Below are experts of layer 2 (counted from 0) of a mixture-of-experts language model. Rows are named router (the router's row for the expert), gate (a neuron's input weights, with its number), up (a neuron's input weights, with its number), down (a neuron's output weights, with its number) and show model dimensions 0-191. Each number is 128 + 24 x the weight over its row's rms, rounded and kept within 0 to 255. Numbers have three digits each.
After each expert's rows: a language model's description of what the expert responds to. This comes from a sample of Wikipedia text that the model never trained on.

# expert 27
router:175113119121125131136123107109137141122126144122157110184152130070086125123124128104119116116138127118107142141094115131101122136132147095121135135133136083118109164156144161158088118141128143137112068103136138134134108110146140122117182121143141133133116138124149129092098147153128097121168094134159139136123148117117125113166069125141122096133124082118106119104074184085143117102107080109132125107105152081137168134082121088108092120134157122149167122141135161138119106139102094082126105159178171075107153145141166131095141131130104136129094083148128108110118158132149146165
gate0:115152142096113122132108106110134161086104145157125112165145122087094151054143113161101156123124128171164138104139104117111133106141166115097185128172110127098151162165109122142153121133156094147150138109084123115133147087141126120126154097143119117138074158173086097141144110105136132132157130115125127121137160114141129112141137132124101110147121130194129083111103115152123102119142110141135154119146088156122144143157119115140102123140153167139112122152093116140141117127149116114107119107099134127110122156152096116182164057151107191120118136133132137128098075142111110114
up0:126151106111112141120106134125135149110118143134155107129157129101079149096159094194077155132129138193103148123125129132097174120158128118106187098151124099103146127162115149155133105172143107127157156112078135137104135085146092158117140114142119130113110162113083110122120119141170122130103104128126125145130183106091120102171126118191103089142108171151156082129122146129104110132096117108140127129143115139119112130154117135088121095120145138143153074099080088101129115151145128128120129100097116132134105146129107137165160102132121164122130140153124131180135131110133124103
down0:137140137121089121127134122126093124136110132124124170156153119103127098115151085166147142137128099170187155145125146128166138137154166140098120111187137123114154164122139135127106120128129112098156108099159146127108146077121124137116123118091091159142107111130165159100155099141114134146151118126131158135136165142151113120129078137144143162082146133129107127124112127111169171081146112147116134152130084149217123141160152134127135105133119115128137148119118096091154123086149144180081143139133148167140109097116123142123127104182135125128095095140150120156115072164122101145
Description: Pipe opening a new row after a line break in league and chart tables, plus scattered words like great, via, take, cause.

# expert 61
router:145086118159108112143176131130095156150146151115125126168129116141136123122114133159155107100169097132126140167098129134142125161083180119177144158104143158169166130118161128114116090103160135133161130141121083093140130094142132161148125148165154093092124097134145166114085129127168159141194124118105124117152126135127106094179156142155121104105159117153152144125153094111137115151086154097123131134155094141108141156113106114113098131120113154140151122104168093071117156138108117123126117090089115116124159084136143133136171132103123122144111131106127140092113140148144132166
gate0:146105134102073124137133111144111113131128149117184112142144140128091094138115125133102147140118116131129184127134122141144160111170149122116159133120172094140145130148140194095134146119124123127117091141107178147106091116137108110128119115123164126109159108106144137117113121115115169153130139181112118145103110118132114119135118117121111125117122126143122127172105138110145128109084170149110128145088132131118144157064105087108111168144128064136169135131156128087165084150119124099140110111104143104124136079099119129150115149187133128194169115084170134107114079138132112130
up0:124156147168153121116123114143139150126131100143069143116108106121160168157137085173153091114159126096104089145108117097123116114111131153121111093145092174109092180130127074155108120143119101138130120124163060136118169150116168141130131138120092141142150127141155110143138120136162107115130101111132139108148128137125106117099122125114182088113131145132090129087135164165085130125148090102130112102134131142115113139163161137152123111102153167131094136123102133163092141103157126151117117125134117134124146151171140112103098113062136152128086131139080095140117153127139163163
down0:149111126141165129143108112130091123141143128164070123088145134125103100116160081123147136114127142132053107135128203100095079108127104121156139122105128155117123123163079118181158160121135076142128137135126128142129125158102125110129175139111152146152103169099097114156144154142126106107138136107125167138195123122121119110148135135089174121117141139122124125115144103143078119151136123152136056139161141153119158116119174150153137098130166123104124142129123138143085117154123139132124154163157106135133106143143175128103096082152128129135153143146098136125133160127129130142
Description: Particles and words right after verbs, such as out (called out), part (play a part), for, up, with, and past verbs like took, sent, led.

# expert 4
router:163102189118087100130129146062103159087098123125121104126099128173131155093100143133140123139126113097125149138170154110140142133146118116151160138116137146129111120108147138139124164173119114149117094164142124128133152138146080103174107143145151121165117143118120126119152113114132143143066094151106139150120103110147094109154156116073110117096130116128107087134186088124118114094108143122121128132121149123122126133113153100096181148146160136135119162137096126143120098101123109123102114123154144159113120094149095154156162098131156089105159153135180152086106130183140129127
gate0:130136126146143088143112128124130134112115170147176133104093193110124135127157133164094155173121144097101151103115155132087145136135141119135152061137110120117129122145142153103091124158145111140154124151138147080147131143162137147123152108127092125145162125174121097128120179131136140092108100182094108130128111137142103106129120094113168123154089170172105108139149151114096141095132114122121115103161131161116093141143089116170153136066138109122156127136133100155160141104099102126080128128093072170148147127140133100121127133131134154147145122141095165156133134102128100140
up0:146135161130127141101154085132120128151109130150169122069139139109123159135147102120112132129145157114104148124184132091104122113137162158127146105151108119148123160112155139128115108150172126059137109118158162102132144087096136132083153115140144111108077140115149071156141124099098102147132134119069152104136140085108174137174150153159144142158131122120095081139116125120106123072126163152116108129143107145102094141164146123131143145123138122139136116176149094123176107099175133136157151124124068165120125120156107109133114116138140108153123138090131145123153127146126120107
down0:133111111133136084180151120079119132129140154132104148135160112118119152087132158142162151084148127132132134151080115116132137102119149133130119136097126138138093147175164090135121137121112096097110106157149148100157155122145097145129140135093142134087158157128152143164140126151102148103137164106152117142109146159151153090141169139164136176136104076085111120121108111080091135147148143093180145120139094117125168111148139131124122168146122143108164075131073132126122107101147163122122134110102090150142128134148146151178124112117153173117087171150128144154141121103141129114
Description: First pieces of split words and names, such as di in ditary, reb in rebounds, Mo in Mozambique, plus table pipes and colons.

# expert 47
router:158125138133121110145124153129131143150160085150123089102114159142093089108102097118154137148142123142123149129109113111090144076164127102108145114170154111144106140124142141130122138180115089153112156157125116086122178160118115111105167156127185150145177143140167092129140127141125091096113122140131127076119099106101163128129112123126111122115095123138123097128153108115072086091170089119147138144181122126114136107120116135135159138090119127115081126146109128115157136122121158131127133120079089149138062168123133139131148167162127149151117108089133167123116150120094156129
gate0:129143132182106109177128174100124154098139130079134146138095106125139110062177099147143132131140123165140135136148084106137143143164130111135121176099137080116124104149125122139114115116102101151103093106166144115114111133129166158097114148158159154118127152135125129102111112153167108140092080109148137120123130094144154146143101130126101159140141100149138074113160117167102149157160138128138088123171140184122111159103131127146150108134128144123098122098092178096119143131106142111110144115157153143172097155123145126133150129153133139107093086105143132103106181127133125118
up0:131115104108163121120120129154131115127124119150120112097123111137126137125080156139128076108141153100139113107114123118099095161091101119140130136173159173134129139075112116127174181123129148116132145146105127128096139133134108157178144134126094104200133088115133131130135174155087127141139198127174138152122165147117112111160118132162105124156130134078110211101148118139161114110097123118147138140102119109130114136132140137124096088109132115134127132125156118142134105104161121122146135156149058092122165128145125142137119139113144112084116143143176105097159112121122132171
down0:165118115156127132132152101125085119161135112077136130124123118143113122131090125125131133116139110116116130129132060150107132111129152145102113110118128181153081155124132072127096140095125085162104113129097129138091071126148151165138109150064121112105119112132118153138139154189151157125114126194138146083096129139128148148159113170144135117127077097114105137165116148103152164091082132135120110138130128120114099138076129078100123152150122120128139127133092124135139150095112108155107095145094100120126129147106165124093106126127122118148097183132145113119142099122123147102
Description: List hyphens, "to", colons after infobox labels like Born, paragraph breaks, and the word start recon- (reconcile, reconnaissance).

# expert 57
router:113179145122097116186163149130117142129147135071108103116115105154130120107089146137150091098124149121171090153133120140162134103115129108113114118136166084178100123124119136135142163102146124134115141108104139124133162152128123116161111127176064184154082130108136116142137135153147138127107131114125106144130157097127116132140113174140141150106123111092121108115126075132104104104150085117080139143131137152146129120103133123150186105088136128095121120124126112122149108160166123157123093139139173166114108112116121148078135159186152153137144181133123131146117138137127170159
gate1:171125150135133133127144129146143160112153124128123147110157122104176143119139095156113135072133144152136169166138114117169150108165124132119132111111144143156088122142140112160144093149149136115107123126141160089144135151126110119074153084129125106105129130144141134154128130118154114131129141160107119162100118106097131104109104149121133145123102079129137096182124145143113106115140115085104131123143085132123113144073154118160127153154081133152119154157154088142096132142180160068161140097106116140091099113159148118110125141177129199132144106115123097127126158129155108064
up1:111139146104132125142125139146112124119141152142104123101142118133112105166132136079106115159110087133117090096121144125123090135129124089133134153145108116126127115132158131117127141155104111160130128117107155118190145102169092139163129120126110150182143114171115133131171117125143181130087119107129143064142162132118121167139176127112127098163167139090142133076159125155125154187199134141129085156157134099131135134160119135137120078148109103123143153099124141131106158118117079115141136132159138147127117145092129122167156106137121103126177127122131110102124140173065137126
down1:113105142148180100097113145153108133145061167118128056100134085110175147127143123120124152127106149154105116142153106120103112130132106115124166160119156152119098124129141134128125168132096107142156141084142103140151144114151142115140145151110113137173158111170132124171122086148104098120078149094113184088182152131190114145135140112098139155126153147131109126082140129144124142160117100089110107148136127106127108130180137129142142109112132115117125135110120117168143143132079142132155123128156089092102158142142139144141100117133155127122129123157111162136164116085120147154
Description: "States" after United, country words and endings (France, Ethiopia), Japanese name syllables like hi in Tsunehiro, and table cells.

# expert 14
router:115156122072126128091122145146135132187138160129136123147125149143156129160124087150129118134127114148106149131089182127135106082142130124138112097114140094066097185153160110123131102087169143137099138153134154094152168129157143090115146106135108073122143156104136139145108147112164103113126110188093097149124136110105093113126141116127111099117131132129143107147127151099092104113104124076112126133139082143131158117082120127109119136090121126128184093164110108135136105093167117144108144086136120101118122123175117124129138158098097114158110088139146123137157118122155145131
gate0:143123111121138129128081118098096114119095201133143125138116144121150182142153125125139157133135159099111093123144146103111081145104101100104157153088184129126140135103085090134125154087113138153137185127116131144123092112111156121135128171137118094130121145113128114150177136134123100123133092159134162166146124101116110140150177111081134146142113110103144136153115139139134137142139143098108108108079130107110087128132090181116139160148093129136116090145141116077094121166143118112131147103182152108117144160170150126141110127125107111116130132112099188149157115151139137112
up0:133134131141115138117165107186163124116160076144166133116149110116110076128137160155116133141146120141107130140102109138137168162162152153154154159177124141146133131124152170119142094172152135077111102126140082124126130150177119126108158121096137181126132126106143110106073104123129160136120136085126111094163162149120153096137096155173122143144135135141103103098128135099140145130155136132132111168181137162116136119137134123095121066158140101173156157144116116166170176105090154152150132141106103138148123135083126139136133121124132130143115134157136089107121135104109120115
down0:142145154141157142094119124155118142148135144119175187158113118111084118136142146100143126155132116129129147111112122114119102074158177152132092133179157162157168084158161113154146096144125131114078141105150130149135104134140148158117149151140147122098130111118151127087142163090115134127133123122129111123091105185132155133136122130086138114109109130159137107144129077151154135142145110195098117127111188153109122126156104130099126156127107112114130138093146183132140109115106169133183149110128087136126132088090164101116123123127102138113142149120098123086122164156107135126
Description: Determiners and quantifiers after verbs or prepositions, such as a, an, every, some, next, seven, plus name starts like Bragg, Brackley.

# expert 17
router:133092127126132145088137131140134143147141124125079087107123123097133112140151139082103164127136134157158150141076107160127099137144128116106083101125110148137166131125099148123118137129109120155137133139166098143150155157110127156178103153133087114156162111124096062154120127149141160128094118157128130079127092124132110132113130149135117105137144089176154093118118142095123150116060157149156132148138103085140154126162117074143154124154162112126143132101134155156156166111158136127120118121077114157084113117146074135138132112157140127148142129077147118094104137142092137147
gate0:142149128115100117130124153123141188151154083151120139099137099121116089123144130072157095154136147145186106127113094142123107151161098114148137113144170089111102162107113133122138206097120114106149101120130100122125122119146091109106163150100144122139146135128090127160109075118138175097115152161135153108116098160150136131172137139186109123123111116147109122148113122119089135158116114127094101192159129112173135121126118103124139143132151116171087135097160127131091092126135100099132119136087158124107143150094120143102106124095132158129154153112142159117137145115114112111
up0:148089126102127097131078154159161145133151124117099122126128107155122099147146094118103129126106115157139111165099118120124096110132125115163170141173153104118106131104096094084121165131110128125125121116154112114136122143137117121142155132104104157163131134070129108161147106133095136113116106135135160126135112152166090120120139121124146141119136163124133164130100134139116120173098097136132122157154123119151185118109087135093132153089141111138120152081180164158083148155136091122123108160110151133114111132103110110129057097147107173089132146088159144084116152155070113143
down0:160148086133123135156114099112137113162155142164086147115126094150118148141115145114117098089128105117129113115121166153160115098150141157163107135141185126153191141114110110106120139130145125129121142166120091108098105173117114162156145115101128130148144111105127131144160087151129117108121096176123138118087127123086104111126127140180123158105127169089136102094098118140107140138133150130143132108140125129141122157138073077143115139124112135135120141161088092152177113094166129154132117115152172082137148129121129184133121135080159086159096102123163098118162144141139134118
Description: Double line breaks between paragraphs, plus infobox and table labels such as Ref, Label, aged, Genus.

# expert 7
router:105142117099135123126132114134085124167093128143090090140119158134160157113174129154137149140162081129187138098140108139143128120130095109137102108163156101156099148108132137162148159143127130107099105130173106119106173138117126093139118149126152116126110170116146129096112113181107142140091160102159102113086128126141079152140116109138154064146106132097122138109123142122097130135151137146128135090112097114135112122151124124113131111153112144109107156105109146123146079159103144154165129102175182115136157094112153139149152175165162153117116150114158163116152167102142159130
gate0:134128168139138147141106112120110136121176112168166120151147096136138148096118165123162138107136135072089150132120113111135141141150113124155171115125153097140162101103112129143131161144106107143103096107132105135100114088123185092129130114141152100097143102095126114139116164115130089089104081073133139135149115114118136156102147150097142164149107121195115126145108123085106108088134169163132097110141115131116105130153105133147104119102156133173126125133097177129169105140074159147121132101113096072153111135142141108116154128143167120123140089128158118158133151104120113149
up0:117138129130130141123083099120121105141124140133167122140118110103145145160128147074129159138154129149106143160141128115107133130115144123085151155127101133137099156108125125143153138139097154106101158160154137123123105120115133123097170129118155118126075173081158120142196161149113146061112140104122131169160113139124131091072140104127138091096136151116090184146108094134143073156170128148125110108125130079131145089075111128124095150138137129126147110142115190135108126118131132119151125098145151122103123110149114139126143152119110105104141150120168102089140128086121127188
down0:133107117138129128139136133151151119143087098151158121110198134131150149137164112134134097147157137103133125127161119105128151134150093132086185166145156127142161148117155119111100076103102157128111168162149121121107143169106099118123141196099171088136131157127110141098200140138129128116143141107097151147171121108120178112145142147076132088077129122138149130130152110134119141111142087143097108125139149142114130135120147088154174164139148122131078162117126124124095157108129169159114086129113104104149121112125132130124100136104129093088141146156137101112115115146119121114
Description: Tokens inside wiki tables, infobox and list lines, such as pipe separators, numbers, population and Coordinates fields, and titles like Queen, Peter.

# expert 20
router:116117076082110147142175105119131109139145114102095123155154159134087174144099141151120115162129108157131148124148136094168129142153122149116165119155109117163110140135144142126160122145083104136118144076125060124126144128132046124105089159141127116123124112160139159132144133144150115142085095124128133126074141104139094153129145141081132133101110149128143079102118125121156146131138109127150157144116146120106117102154113122159118164119143130160164155151123143155150130132153133150128105141172127161159130122135109160158121114192126139106085104124085162150116144168170120118
gate0:131150119129087094125128092115097069156149104156085132129106131137134173125127095157131109108131117099126104163147106107148119103127117130103122121120159139114102070111099134104129123171136136120145156135139134153110130176133128101058134117133140130143127133066137088112110173114106138126108101078129156111145124186161125129103104119094104164176150111094154158145149115121072104135083096134136127130124130125140112087109154108120104137127077065121128122096154152088129119149122113145110134121126139129120116111099150132100124155105098143160166159124126106103097122157101126112
up0:163135123128101107098139114120123111163133141107114088166135145141146190143125109139137131114120094120143104149132098105155114132136094147110155115145163147137118152083134109118127156146133155150117178163147105134106155113119100079148130106154144112111152124144175103141169140122106133156111141112106154134109138138122105120087102136141106153141175178121156166097124099128097104117110104138129131121113156110132127117178146143110114165153080136167136114122144134104136095164171103134094128105162172159169123107120108175176123142166112118164133185129150077099155110146131115094
down0:147150105142137132131093145131137141126119143091172165132135168127132074096117107096124118157158158114130192137104137093116210104134141170127155117113140129116133179101176118139118151161106087134154089166140102158153097143126105101129116124159101138155111119098109130112136175133140097122149094120118074128072095137119143113163123146124148144102138161078112148124117138139150081136166091120163167135108135160136125087119094104116118088140131127137151120137127122082140118147116147086140109110141088135128118140124128150130143140110106133143143146105125113118099169095139151113
Description: The preposition by after passive verbs, table cell pipes and semicolons, and group nouns like Women, country, County, People.

# expert 23
router:151109128097096115142134119103131102102114163117118110125143166104091153135122149137140156148151145127131157165159111159130152153086145136128099147143118167097105117142106118128119145103117151083109136150120167120147125135138116112153133134136127160115112152149119202123139145171074119200138165129164129152144121092127132041126139120157135150142087133128139147169079136122142124094146138127175130125133116195140093079152133118100122152135125157109122121134132160098178152132090143135121124139143098105116127151117151162152138106106109125136138097176162125123132106105144107153
gate0:158150091159104073118103123124110079169130139121131120122155129141125139102163154147128111074140173124082129147145156106123128163111127118168106122103178154126143114113108127108120152143138121104090176149123149107132130152142097148134122097127111097131124149129146128179131135104102163091142113176128139114115148149148158109181166130105117130134152138133167131111106097124099156110112162109131107165141117127092122136163110114156143127180092147109164150151153108132128164081131105174101181098160104102113093114142127161119171134135101103131131151172139119146132113125109129089
up0:137171099149083084121092147103128083171112137103131140132175128133148141102166149154119130113136152114116131146156137109130146159101130125167112132102178163136131103101080131103115165141118110119087157148108140101116159138144088172115107090117104118123101142140121118161131104095104166086145115190108124124117142141129137104162155156117128144148147146133153123124101113119106145119114160128139080138153120088109136120161131124149142119173078169096147173125158118117106158087126131148089191103146107103117098127150130141130143161128095140152121148163155135135152119119140136090
down0:124159094101100094137082145100128110088179105158060112131135095159160104122144161157153121123135170150135100155102163108143083130119087118132122117078116161121151146129118096105088130114086161138093136168144142124101125096173108103137118116153105148136129142103132121121115138150110130103125134137122142129109142119164137093159197153130119153139111163137135112099152099137081168141099121098155163184129141133091155123126135141117137146120124117103126120102168116150151127127131135145090166135112137075113124122166127168150144157089164122136126123134152115155136145111107132146
Description: Words of joint action and sport careers such as together, them, play, played, met, joined, along.

# expert 49
router:168165132154092075130112071138107140134138093081140129174131120095141104107119135121141108142111148144143135120138131110118126148163149122137099142103117114125160148173127137100135091110123085139135133168123144160124072160166126156137184145120154143159129096121176106091127130090159124154152094126118121111104138101131106124132121102126106141108095148150115118170124126104172153129119127113148112097098106131168118110126149137122117082100086136087101120121184173089122121154126147147107154088130119194144144103154089120142130136135148107150127165160088121115113154139126146118
gate0:142111107087117119088135099122135149110109129165084096170120115169102090099164133139131130180111130169190142125183104107148129124113125150155133172143144134136129142143104124107120130102093125148156133068121091108155151144111101176139108128112159132131111128144130131097170129132124149119130145125161116121139120103121134120146161093085165169132100112129123130101158087131150111118170119148170133136136150120148171085172131132100146141130088161108109149116149103118126098157106108123148073147115154131115096106105144164158142133124136169159108148163122122096088126151103147115
up0:157108102104101099101140099122138149139122132152106111169133108158114095095128137145122101154115120151174167130178106129127107129121100149148130167160142112126148142147120099124113125070112120155144125072133108135158129136087111180152107121108179103118117135139107122100165142115146132103142149135152142086119125129130135150144147126082154169135103105134125117116158130126134132092149120128171143140118132134160180098156142122092141108121075147097113120112169128124122114137117108137166068164120176128098102094121123154169142133132146161164120139156106140084102116134079165080
down0:139116122104097103135121141156144136152129107138134132161100047154143116125106146138122151170141122164154119145125117160126090112134100097136120148123113099139161131190166122100103147071144079113163113091121083126168087149181127121126099157072132157098119151118098122101140134148136148075141153101125165098107160112114130164151142106101128150109115083148136099180163142172083140107138151142147174118098118138113115135118113096135139117109106134120108125112159101163104150108112131100133161121102144134114102102127144133111099131121128104100130133158117118136131093135112149144
Description: Past or -ing verbs and prepositions in narrative prose, such as made, took, giving, wrote, On, after, plus ve- in vegetables.

# expert 44
router:131144147120122098127137106119122138120131075134165129142114162145097119085094132135102126118153112094095129144121145131133087114143149116153132147138167093131176140154139147086150146121146148088126134128126105107132089119160115156118126112110137153107136060111145169130117157100153165125095164132156130085127106150138119144137136141121132145162116088138102158127130200142094151128081153104139082126080088090091100141136147092092098151143133120138140131159126087116133173106098111137152156110124138171116126096165119092141150103095127152138073113097153146143123099142107146126
gate0:110125142115104084149126143094125145136156155122103154142138145123162040069158124124117129125126155188115112136131132135134112094130129123162119128153152083083114134139146098167133154125127090159141141114081107125146117113098103121122129154100141131130071126127156143140115110069153131127109124117121196128139140160149159118132156088138101130112147114119166114135152141147125121102133120129112168121124145109107132146145141113093098114118154131077116116138107144159117120151156126089133117175125128158110105119162100103145184087096116174144094110109106164152166131094110132128
up0:152095105112124151101116094159105099109132088138142131093129137101108142167077110142101128153124152125163103100165133123145126150127125110124101160133121142154135143124143133075152122148104146113163108172162143088122135099162106143133130077128110140116130141118138155100150189174120115109142150138136122141134127105114107121148129156104142077144071165122135171150087093155155077125109133129107122126124104170152112153128130172154162132123160141135126133117153160112138110123120128212103136090135107137173138073096129155131092150121137088117163141144151120131127144112124123155
down0:116146121172111115104132116122109107099156133115143147104116080138108137162091175155110134136152106092122134117155077134098134140135141176093124091166151119152173110110098127130121109124114122087135107118141122115108094084115126130084149111104146141135161157089137123100124123100132146098115161141072115137126131159133112140094115159150118101142104152159108141128118167093152160133131107139106103172153131147112162127145116141152157084113131124152122145131134144128168146115062139155080131153134080118104170108120123151133115185176113130144162136168164127145128133157099090122
Description: Nouns and past verbs after the, a or was, followed by to or of: due, attempt, death, loss, returned, elected.

# expert 0
router:119115121167135145091096104160132135146169088089142124127104174140137148146115107124104122113151141104087131136134115111100175116149127148152140131119127145108152172109122121140157157130130116102088107127112120133107159099129135128139130117121090153138140112089144146118100140149089146114101141092155141126139138133116158153134085104133093142169119134114141129046136090135170111149109089164190131095100163119135126152125108127098108104136095067125087130163150184100138155138170149113111118123170134123134127155082130173102094113169110104130134145143166111112148147113134117118
gate0:091137195142075141135149145116159088120114135106122131087091104119109181166122132149156121120130126108156106109136136134153132151156151091062139148134171157138117111128130139127120146158105170120146182112116104156142103108128125094138109113099141131127120108094116148127082118128139134158101168116118121109142156141164094132112137175106085133131113177121140125127138115138126128120123141137098095144109134120149134144165147080090131110180092192110133156086127109143171089119141143141178117129140123163126148112120127142131165103130110174145120146134132126170077133141112142137
up0:128138142119093127164078130116156161086128107089119127123135128143069195136154107100119121130110129128083141130142106118152160127205172113116101141096141165168157065156130138114149137122120154121160186123136153159126133133125110150142111109114123105127105136124126118148145088133122155138149107107144118071127129149109119152155128142129093107152171142112128114133134104127118121153149122121089109106101157120150091145149116141149125109125097095080117139105157150154112112120156158125110115118159147152126125165106104110105211124113135139127167118110086094160129145131124115103
down0:108179109167081150133096124081167113116140116132127092131098128127092151123113152104110139109119134122097128118135132153113067087133111128131100110155140170160105132161150134138123096109133124124070125142118139137093130128147170113132107132116108131101116180113070135122103134175107112123095105106151119136171108090151170167148166107119160076092089107102135101126121100126114107134129134138140072117120113116134060135147132121109161131113108094060134138125163131132146104140113136154114153139135149108087166138125132132147145114112102119112144148120115104136136158099151111099
Description: Full stops ending sentences before a new sentence or paragraph, plus abbreviation dots and word pieces like ann, j (Delannoy, journey).

# expert 51
router:177157126180123157157096090148102126180142127150152140117069139143148126120146117173129145164132135134132171184153169121153122129119145137118108117096099103119145124109071123106144154143139140145147144126164085150146140140117139137099145109106122146150158136127077136107107073111136124092132140136144146117103134127126139162124059124083089129096160111157129143135149091124139153111167107082103112119127126119170126132126083125130145117113110100127134119112113145141118140134142142142095149144112084137131156165080113116094170098095142155101098133138107114114099139145104100089
gate0:087122124127144117143149137124145062181156155165135083129112177096097117119114125137098129125142113103138113140133144144146075135141033150109113117157117122152149138113083131072127122114129125161136146152136095126147137166112168131109121128131154116103149097115179105105134168140134080140132103125140077142100150103137139150191121107115129123115126161153170141101134163106124137103117111150131151141092110115117167146122201081118125145097115143115132120127140101156170110093120148131103112125108123144144123113133119113144103134150118133148112159122135117124116118152076130124
up0:085152112153166126134117156135166085160163163172118085136102181107079095110129157154103156128147109099125135121137141159130084139166108134116124124139124123153124159103074108072118115096136140161120135146140092136155127158104147134141151121131128103097173166128172081127116146131137088112099076128140144131108152117138156145170141119105116098116132161085145148105114159132137162143128118175142130121094134108105178177113164118130141152057132119114143117166123126138123112124145155124143125127133109139124156128135126125138102161104127098086135133123137115136142117146080148115
down0:143135144118134131129141127082157106161115118135143129147197093111132112111096113130140146169156126143153150136134181156141135134146138123119102115121130118139123096104152120158077127124181112167124082132128158118120098120123098147126165142099154162134120124113121122165138134138176063176105105106140131127113166121143119142112151126158116120132109116141105158164153148106143102092151075080140135104125133179179170136098126107133168153097131124124131118143143146095133150124105171105133115141095130109131126110148131134148126154093112188191135134134135118106118142128186149090
Description: The preposition "of" in institution and phrase names (Palace of Arts, University of Lahore), plus US city names like Angeles, Chicago.

# expert 42
router:132128151092127110135158120114144152112142111116129151130095115139109070051144136123062176167124096170101117110151100130173123078145141125120137106124133091169116147153099131155125123112069141120133114128101113168102132114060133096125121150149172116093117099140114121079125112147136135107135159151157110155132152108134124114109091097109117108096102129134090147130094168123144164125156153145160112123121133145120120110131158127125124115137154155147130177131132118144167146143107118113136092144150109144094127136165121093170088142118156123128108101142137178119166115133117151133
gate0:093102129149141144115141089121110088086099130117146142123130120132119108169106183119106114157117119149146160143163078154147188129095135129121152101144114121135096168137170114159071136105133142170135147134123112120131134153139132083128100142151114119130082143140107151138114142167168137108107161143099111110135102109106156105123143091117135102131112127129132096113115168083154087098111127128102156105155118110118163148150146095138111123155119147159137153156154094103144112145086145143070145147066114150111127118137119091108096163124096122170126146113099172138127100125159130106
up0:134137108137162123129093160121126127127166160142140111147123125093130149108121112155171133099132134089138134128119122131100094140134138141151116150113098162105129104099084151092157114153108147078117156108113141132082134092156103144127150135115123117139162075134133124123129113077059084174126099131140133152129132177152121126092115181175108128097140116100128166118141124147098176155113165113146123164116143156177110113141088166105133118130153128115129151114135130157115129101152111148199105113173126124171096122115109134125139106118143089105144115122168109119142093156102115125
down0:103136144109121161084139121116133130158136130165123157113098072150125107154151132160120148136091109124101138113150057118127141088174128137136108148117125136151106166155108096116140128100155131113076116149148155131090139140112151141129151120131131110128150140138138137095111143131125125125099127145179109149127096132157145157175170135150158158121121158118150130138092152128135076151110137130115117121166193139143166122117119123132127157117151176155184172110123114127169099080098125135109177139155089140138117150112144171116086132111087127118135138138149113090115095114087093113
Description: The word of after nouns, plus and minus signs in election tables, and nouns like turn, head, film, elect (turning, headed, turnout).

# expert 15
router:133147102106152102119130084173117107132081054145144094082171142102158147108119099134121102154119159083163165151147167156116130073097125155159114129140147118134099168145165109153125125101141123132094134147145139105138131123107150116127107145111143113121143157154139132132091111153168095081153143153147132155095122124131144112130106129145111141169138131126124103187125138094147125117155117155128108100141117139165108143157139129107147159100149100158114145129121103172141114101109121134145085095155130141126123105158157087174152123088145161135071114132132107123124138081142122144
gate0:153145137148146133099102132163120071111169133156161136140137163141127113117123130178072141119125144126131147118115129134140137094112106072123135132150129065159147141099132149168112134113091165143117146096099100122132120113159103110153135142154082120128139122137119145086088149151180124111147153155090124098133140116082144153177148126137117108127132187163142092149139119141151131086129122127152172098155096120131116107146137086119097129133153109157148096146160101128138111113125130168126128171144099079143120159137126148101118175113120115172150132128110148144175098104125148104
up0:125106155106126123143140121131143172102098108101113115085117111097150173106149149121168142130159095084120094154133098121136145172136119174112135139124130181115113092134121134095152114138172102122151131144127121139148138109125115149112128097115178139151140143154147071171181101137082134131122112063158143127095104161125127140103145145112155123123140097110134152129113086154117136123103108145090130144105147151126151169145114149153140119157118137110126167137094138086093121151130124102149143096126153154075117090121135125170116092112146109064110134134113118069098134141121115133
down0:130129124132114131109115102149126110150084160130109155166133098104109115106172144150150186102134147100046110136120120115109127122138141149130111148119175142124146144145123133113156111140150129145141131154148114110134091158102131094121158133102189111162110114128126143112152106113135160143136105109135140159146121099140139134144104140084161139087128142105129119083098111135127115163144118111170080215122133137113156136085120176133159107179156111117115113161121137135134130162097127114141118154134092165124094129151120128129149091119126110150103171102096171141094138126158094160
Description: Counting and quantifier words like one, each, any, every, second, third, total, plus "unt" in until/Aunt and trailing table pipes.

# expert 8
router:097163100121111092174142127067129133087170142116100136177145103108090140115124126121148114086136097165097129115092144120127122122101154121134114109125118119119127143092134092151156123139116093116118142126090140129127122100108130090146127141155104096080131100100127107171155105153112114075076115117172115123140146139139123100086129120121141111127152126111139167083110126187111138167107095151162136129138164123142111118125131136086142155148140080149144113096090153165107111151154113120130155116156107083145121150101158091137159131162148129101097092110115096149133114094144141146
gate0:120132117096125101093134128129136147135143142159132130130059094151131132097107180137109131117123117136145100133111159108092094117159077150199125114156179098106153124127122133106147153083132122177116119109093086090096151159159094144141105093126113138154098116129147094102135127133159152127112110127173116148169155139090139129182146130108130190150142134122136155099134139118125117130142111152156113183134141107158123149134115153115129101107155111128100140134115126147095124110149117151144163147139071142132089081103148128118133139133147145150138120138147149106191145116102151134
up0:113155117103088106120151126115133146117104128155123123117126128153084148147126149148113111142120093124140105125145126104082123106103126146112110135131182109151120168100147131117151192101126122131105162101103094074073114144151130131156091128113180143099123144102109134114119143097135131091140170148168089104169172156099110133168093157138138199144100148096132127128113166125129097117138128130152138136090122124145099146153113125062139150146176143138094089081102144113141087105114118151151128172118108102123127127130178135140108138116166126136131136118156149144142140131120153126
down0:124145098113105100086156123121124102170135110110118144135135145128119147142061129151152117136142154114116100126143134112134128097105152191161147117144133143080085192108134151158071097107145131119070143131109110104118104168110128134135116142126119150135122098122138130129121119134091125103109113129136108152099080125106110106149129087149135155056099170156119151143115146132118114098102134112128151153137140128130094188144118084098116169154092127156122099153094144104188106147146108073103125132145141137106110139127137123108120131145130093116123136141174122126078113151120114125
Description: Middle syllable pieces like avi, gu, ia, ka, ji inside names and words, e.g. Leaving, McTavish, Guest stars, Liverpool.